Weights of a small mixture-of-experts language model, trained from scratch on English Wikipedia: 18 layers, 3 picks a token.
Below are experts of layer 3 (counted from 0) of a mixture-of-experts language model. Rows are named router (the router's row for the expert), gate (a neuron's input weights, with its number), up (a neuron's input weights, with its number), down (a neuron's output weights, with its number) and show model dimensions 0-159. Each number is 200 + 40 x the weight over its row's rms, rounded and kept within 0 to 999.
After each expert's rows: a language model's description of what the expert responds to. This comes from a sample of Wikipedia text that the model never trained on.

# expert 46
router,215,243,182,216,175,175,117,232,198,184,208,226,232,241,141,141,231,201,166,234,238,246,204,194,157,150,169,215,132,232,183,155,204,183,158,266,237,184,175,249,247,165,171,222,241,153,214,223,183,158,237,232,230,172,223,158,239,235,158,249,229,164,241,234,171,225,153,173,151,263,133,280,298,172,193,163,229,158,172,190,148,194,230,160,228,211,233,263,242,281,223,218,258,175,190,215,142,157,220,200,155,197,226,167,141,260,180,253,231,159,248,237,218,225,176,245,225,225,213,227,128,153,134,159,229,301,159,233,146,239,227,243,176,235,225,168,158,227,224,182,211,249,237,211,152,127,172,229,227,177,232,217,243,144,170,94,246,165,176,169
gate9,181,205,185,128,200,224,246,164,239,241,232,204,155,150,178,145,174,183,104,157,199,188,204,193,159,161,208,185,198,216,120,234,188,171,259,185,158,175,222,140,192,192,165,181,228,186,264,225,185,215,207,160,265,167,126,186,194,195,251,178,182,175,217,215,161,218,161,218,227,255,203,253,172,138,136,188,221,293,227,145,205,206,220,147,234,154,233,243,213,220,142,175,182,181,215,281,204,225,183,262,170,153,175,264,221,226,163,160,180,220,140,262,208,208,169,216,260,164,256,204,246,228,243,136,244,258,97,160,245,141,263,196,274,250,237,168,226,219,165,199,184,234,178,146,213,271,239,262,124,225,219,165,250,247,151,226,159,169,151,164
up9,177,216,214,159,156,165,217,144,314,135,186,207,209,163,184,255,190,227,165,169,237,211,246,139,183,232,253,229,156,236,188,211,161,153,185,269,163,210,195,205,146,209,228,174,158,155,173,143,232,169,228,228,273,135,191,193,245,254,228,272,159,106,237,168,206,172,193,212,187,239,155,159,157,169,185,203,217,225,256,181,244,158,194,175,215,240,126,221,194,99,185,179,216,289,180,197,237,210,238,268,137,160,178,170,199,218,168,262,180,215,193,234,219,235,140,280,209,191,194,201,216,196,287,175,183,198,192,149,275,210,223,203,251,220,232,157,159,179,167,174,160,232,172,193,252,162,181,259,126,218,182,204,167,167,164,222,222,292,162,291
down9,186,153,145,141,190,161,171,171,192,114,187,169,183,242,216,171,194,273,214,187,159,118,209,249,232,213,146,195,218,196,222,178,246,145,210,189,213,152,193,199,216,188,214,206,179,247,176,145,196,195,142,172,213,174,225,239,145,233,266,302,250,174,231,200,175,189,236,175,156,251,222,173,262,132,204,175,160,255,220,204,191,286,240,212,271,171,190,183,285,159,204,195,181,118,199,168,241,209,168,234,201,214,244,196,238,150,284,179,201,194,196,145,202,263,177,249,244,234,193,212,258,221,201,201,179,183,195,235,204,243,193,226,252,206,202,248,140,134,177,158,188,96,183,193,202,196,247,274,273,167,190,263,244,228,103,184,197,167,197,309
It responds to: Line breaks and mid-word pieces such as el, op and ole, plus in, it and concept nouns, such as Benelux, turnout, Walpole.

# expert 41
router,236,213,166,231,172,173,262,220,228,173,230,207,248,234,162,155,224,192,178,241,211,196,221,196,167,185,198,254,80,261,156,192,242,184,141,202,184,237,158,232,213,164,137,235,206,157,233,203,165,176,230,232,212,158,241,154,237,248,163,260,239,146,227,256,145,260,157,206,156,232,175,241,183,154,179,199,247,170,166,249,162,260,260,177,228,247,216,254,232,362,212,195,217,178,147,238,161,154,273,219,164,153,260,164,193,207,186,203,201,170,221,210,232,233,215,277,247,266,230,254,168,160,166,214,215,234,190,227,177,249,206,249,194,248,223,162,164,198,174,151,208,238,226,230,178,208,229,212,229,168,213,208,251,160,135,80,172,171,214,146
gate2,210,269,190,150,210,165,227,173,220,264,239,154,266,276,246,223,221,230,209,225,216,119,236,135,227,139,286,228,196,262,237,236,178,146,208,242,236,237,160,169,213,232,168,113,225,273,104,235,174,195,190,160,208,215,277,216,188,219,218,201,215,265,261,182,212,274,224,177,161,268,160,193,207,150,187,264,181,202,193,181,174,235,235,196,108,207,250,258,210,241,239,185,206,243,148,163,197,198,143,235,181,164,250,196,204,217,215,176,137,186,237,224,147,223,239,237,206,266,246,206,190,183,305,112,183,171,204,250,200,283,221,202,171,202,262,279,152,256,164,186,179,229,186,172,208,179,230,215,183,203,206,226,192,147,168,200,194,218,190,242
up2,256,196,251,191,164,232,178,222,185,132,210,219,104,239,295,165,121,137,152,197,135,227,127,264,236,165,203,211,179,172,215,169,217,157,199,228,220,209,181,251,194,217,180,252,227,231,177,168,186,165,151,160,159,265,234,206,215,234,177,181,223,198,198,242,135,187,227,174,216,226,148,129,233,152,166,210,235,203,197,125,175,176,128,269,181,196,197,196,115,176,161,192,274,215,191,184,254,159,295,147,160,179,218,204,267,122,231,188,187,207,195,183,176,250,196,221,238,240,173,221,167,159,172,248,235,220,204,202,197,135,257,183,190,206,105,137,218,179,239,176,183,169,207,203,134,170,282,140,220,183,149,219,272,162,256,249,176,224,182,236
down2,206,217,147,204,175,148,251,139,182,173,181,237,245,254,125,226,170,161,225,182,258,138,176,219,208,234,178,265,223,265,208,246,173,282,180,142,219,182,250,235,185,215,218,143,173,194,158,168,186,247,269,250,248,192,237,146,243,121,219,234,175,174,180,205,207,147,187,216,197,182,179,228,205,145,186,160,222,192,167,146,223,120,176,167,156,237,203,227,158,205,250,170,176,239,233,210,230,193,162,196,193,273,195,146,215,238,146,118,296,181,146,221,250,165,235,201,188,262,221,154,181,275,240,200,186,115,171,209,236,132,161,215,328,122,212,200,187,150,167,259,177,149,184,210,216,201,190,200,128,181,181,194,184,179,223,137,179,157,195,237
It responds to: Inner pieces of names and words like S-oph-ie, th-ous-ands, Rub-en-stein, plus == heading marks and line breaks closing table rows.

# expert 19
router,244,275,140,204,208,152,302,196,217,132,285,171,245,193,198,158,269,167,196,264,246,250,243,144,197,210,159,240,158,220,186,167,248,156,155,236,189,236,167,267,183,172,163,207,210,175,224,207,194,181,231,162,256,183,187,162,240,221,158,227,181,181,228,238,167,264,180,186,192,204,139,225,307,165,196,157,208,191,174,227,167,202,230,127,233,215,265,199,250,311,226,150,253,172,186,246,167,216,232,228,175,117,242,190,168,264,124,220,201,152,259,213,255,217,134,247,226,228,256,230,196,195,157,180,204,227,143,274,163,237,212,230,184,227,232,164,181,196,178,201,250,222,241,224,150,182,264,220,216,173,253,180,215,179,173,130,237,151,191,181
gate6,226,199,190,263,206,210,192,215,234,228,233,256,240,244,184,126,241,244,182,314,199,196,230,222,194,220,152,256,258,238,232,246,162,180,147,189,171,223,136,198,197,222,163,171,241,271,111,173,166,123,290,135,190,237,242,150,183,204,174,152,219,208,196,254,160,154,216,215,238,185,213,159,182,198,253,213,225,238,181,168,92,227,185,231,213,186,221,164,215,251,163,182,237,180,204,157,211,199,162,185,154,167,217,182,305,249,198,191,214,209,164,242,209,183,152,194,249,198,215,246,150,180,178,133,183,205,270,247,152,193,208,191,113,179,236,119,227,175,122,236,238,246,223,158,196,169,226,209,271,261,187,155,218,156,172,207,169,114,173,241
up6,241,212,181,215,263,274,207,196,234,178,273,225,210,252,191,190,207,160,176,200,208,209,201,202,146,266,155,217,222,232,172,125,174,212,210,140,208,238,161,298,129,175,237,226,162,164,231,230,237,214,221,171,180,97,215,235,250,215,176,260,154,193,272,195,202,209,211,176,239,249,148,306,165,219,170,166,140,125,218,115,206,229,169,203,237,212,149,189,248,223,180,276,259,158,232,149,231,167,227,289,246,231,164,184,214,200,262,179,200,152,175,195,198,190,278,189,173,196,218,202,221,219,212,148,168,219,113,257,148,206,166,149,246,172,215,300,193,124,248,172,206,189,175,191,230,230,183,202,222,259,176,162,184,175,222,163,237,243,227,239
down6,204,203,230,227,236,260,186,237,181,201,246,110,234,148,218,186,198,186,219,243,256,179,220,209,159,185,139,115,252,211,142,213,190,228,236,177,181,175,182,192,259,241,169,265,112,232,241,205,212,241,180,253,237,216,202,227,225,183,186,225,222,136,245,194,144,192,150,245,197,241,281,167,144,174,90,287,140,277,236,201,243,194,126,185,227,175,233,222,182,140,186,163,213,267,208,156,186,180,224,232,142,152,198,256,134,229,166,253,198,192,201,164,223,177,233,173,265,259,177,217,164,143,152,188,225,187,207,206,175,193,199,175,260,142,206,132,197,257,259,206,243,200,193,210,233,199,231,259,197,201,146,263,157,210,130,183,260,156,151,149
It responds to: Closing parentheses and braces in lists and tables, Kingdom after United, passive by after verbs, and cell-final names.

# expert 5
router,229,230,175,212,193,162,451,272,226,204,268,197,253,262,194,190,237,175,178,191,232,219,244,160,137,159,168,181,245,251,189,139,205,199,192,231,178,228,174,258,202,180,158,205,233,165,195,215,179,183,219,238,200,144,236,165,234,231,203,194,240,150,244,215,178,243,192,179,166,217,170,221,182,178,199,158,248,177,187,241,150,233,228,182,250,242,229,226,220,183,226,189,219,162,183,203,179,168,239,213,162,171,221,188,227,228,180,214,238,167,212,236,226,192,152,245,248,249,249,200,208,157,162,189,192,249,151,243,144,229,272,239,108,231,252,140,177,222,199,176,218,224,241,212,161,148,234,225,164,136,210,206,218,168,159,275,245,221,248,141
gate2,205,212,168,222,244,212,172,258,274,222,222,331,235,118,156,164,169,134,152,196,248,147,210,226,228,140,232,208,244,202,223,235,230,182,191,195,186,170,200,220,220,222,216,140,192,221,252,189,220,166,261,238,213,165,167,168,153,232,176,168,258,160,249,152,202,278,174,187,150,184,175,225,109,197,154,131,214,204,178,199,187,190,196,158,255,150,189,162,209,237,168,213,181,174,214,196,137,196,217,217,173,210,186,210,139,237,130,160,158,127,107,169,187,187,207,199,136,195,157,248,210,194,236,247,181,160,147,276,183,216,208,179,165,156,143,300,219,255,177,135,226,229,234,212,234,157,291,273,164,170,260,213,219,158,171,247,183,166,199,228
up2,169,218,123,252,96,221,215,208,168,185,163,256,209,169,220,141,156,159,204,239,244,268,249,168,254,283,175,240,147,215,184,240,221,177,198,192,179,141,138,232,250,213,152,177,142,174,219,169,192,156,164,205,212,211,115,202,170,173,223,232,261,233,188,206,232,137,171,188,186,178,224,257,195,204,209,213,191,209,184,191,223,294,231,224,188,177,170,237,188,275,121,222,323,220,168,241,177,225,190,241,224,183,170,242,219,189,229,118,207,180,223,225,262,213,291,180,240,185,179,212,200,294,148,180,201,216,141,287,144,221,208,225,192,204,196,180,259,206,253,223,226,192,180,265,222,178,274,195,282,145,210,252,187,181,205,187,191,186,174,137
down2,110,239,162,302,139,241,295,196,264,215,197,226,172,203,159,257,220,191,94,153,204,257,202,174,264,188,217,162,224,203,260,206,267,270,226,184,224,203,151,198,176,243,203,222,126,196,140,191,135,201,217,175,181,138,217,206,169,223,156,157,242,252,149,156,207,230,186,237,126,218,225,276,239,179,236,243,179,242,204,204,109,148,238,162,198,209,132,232,207,299,169,174,178,272,153,232,181,178,194,184,106,165,182,208,174,212,185,163,239,188,210,233,233,167,200,192,212,199,187,209,205,193,220,214,196,207,189,212,174,202,184,245,214,135,132,140,186,166,203,254,224,173,208,241,176,147,186,241,216,265,191,246,121,244,232,190,243,156,182,165
It responds to: First pieces of words after a space, often single letters or short stems, like soc(cer), j(ob), f(armhouse), particip(ated), p, b, V.

# expert 3
router,224,258,191,153,187,130,116,217,236,135,249,212,266,221,140,238,205,207,176,212,215,220,228,194,134,185,139,204,198,222,167,139,226,181,179,207,154,239,188,240,248,185,160,214,242,153,199,193,137,141,214,206,253,143,192,214,195,240,196,210,190,172,189,236,173,211,192,167,154,256,128,194,349,195,185,232,244,172,146,249,167,233,221,196,225,251,238,282,219,113,228,176,238,179,142,243,173,186,230,242,141,198,241,202,178,246,168,259,176,160,233,240,221,247,165,217,250,245,238,250,204,149,183,175,222,213,200,220,152,259,217,217,191,245,219,170,136,239,125,175,217,214,242,270,181,179,230,219,247,161,252,231,260,148,156,188,224,154,167,115
gate0,206,166,156,197,237,135,192,173,250,168,219,242,148,205,257,258,189,220,212,205,236,187,228,185,209,136,202,196,149,226,249,157,231,201,218,266,185,236,152,165,235,152,108,180,248,223,189,185,259,194,251,181,201,174,205,187,232,182,230,191,174,175,218,214,183,186,126,199,184,205,112,226,148,111,126,154,229,243,155,185,304,188,157,194,282,213,157,161,249,220,252,186,200,196,166,260,261,253,173,162,125,238,216,215,194,149,181,178,119,157,230,207,194,177,235,173,172,210,251,182,134,212,162,201,266,236,242,232,217,199,225,210,247,182,216,179,174,279,247,237,217,222,233,184,169,172,156,238,214,208,243,193,157,279,304,229,127,213,288,188
up0,180,213,209,259,253,153,197,169,141,169,226,207,272,211,209,185,162,177,209,238,170,233,170,240,252,291,249,182,160,192,205,261,174,176,233,239,185,185,176,203,214,169,165,221,218,221,194,274,202,129,179,197,222,257,262,225,227,203,164,241,206,271,203,191,150,209,239,193,202,190,184,179,149,173,206,160,237,211,327,195,177,292,202,170,188,231,258,186,209,140,201,163,260,139,147,220,219,158,182,278,198,239,230,218,209,223,203,182,249,158,248,245,228,143,284,213,280,240,197,163,183,242,241,164,135,197,243,143,196,167,176,254,166,247,197,239,209,291,218,193,201,215,162,223,188,246,217,162,168,193,138,241,185,230,206,247,253,121,302,262
down0,163,204,177,252,153,250,180,211,218,102,160,220,186,237,184,181,165,182,212,190,142,142,236,284,224,165,221,172,131,268,169,208,176,192,201,249,198,155,188,176,244,250,186,211,259,210,119,230,211,209,257,182,105,142,194,161,239,165,201,222,162,272,147,182,239,176,193,288,188,224,191,173,126,249,259,181,180,175,111,207,264,231,190,187,271,201,252,204,165,271,164,237,220,188,240,190,190,210,254,209,164,165,204,164,206,234,168,128,182,135,227,221,181,213,272,200,274,167,197,268,102,109,179,199,201,183,181,175,156,212,146,231,194,220,175,292,170,164,214,230,241,172,209,157,235,218,210,235,200,232,209,162,237,211,178,244,181,244,214,162
It responds to: Word-internal pieces in foreign or transliterated names (Ibn al-Saffār, Port-Bouët, Ḩoseynābād) and semicolons in score lists, plus prepositions like to, during, before.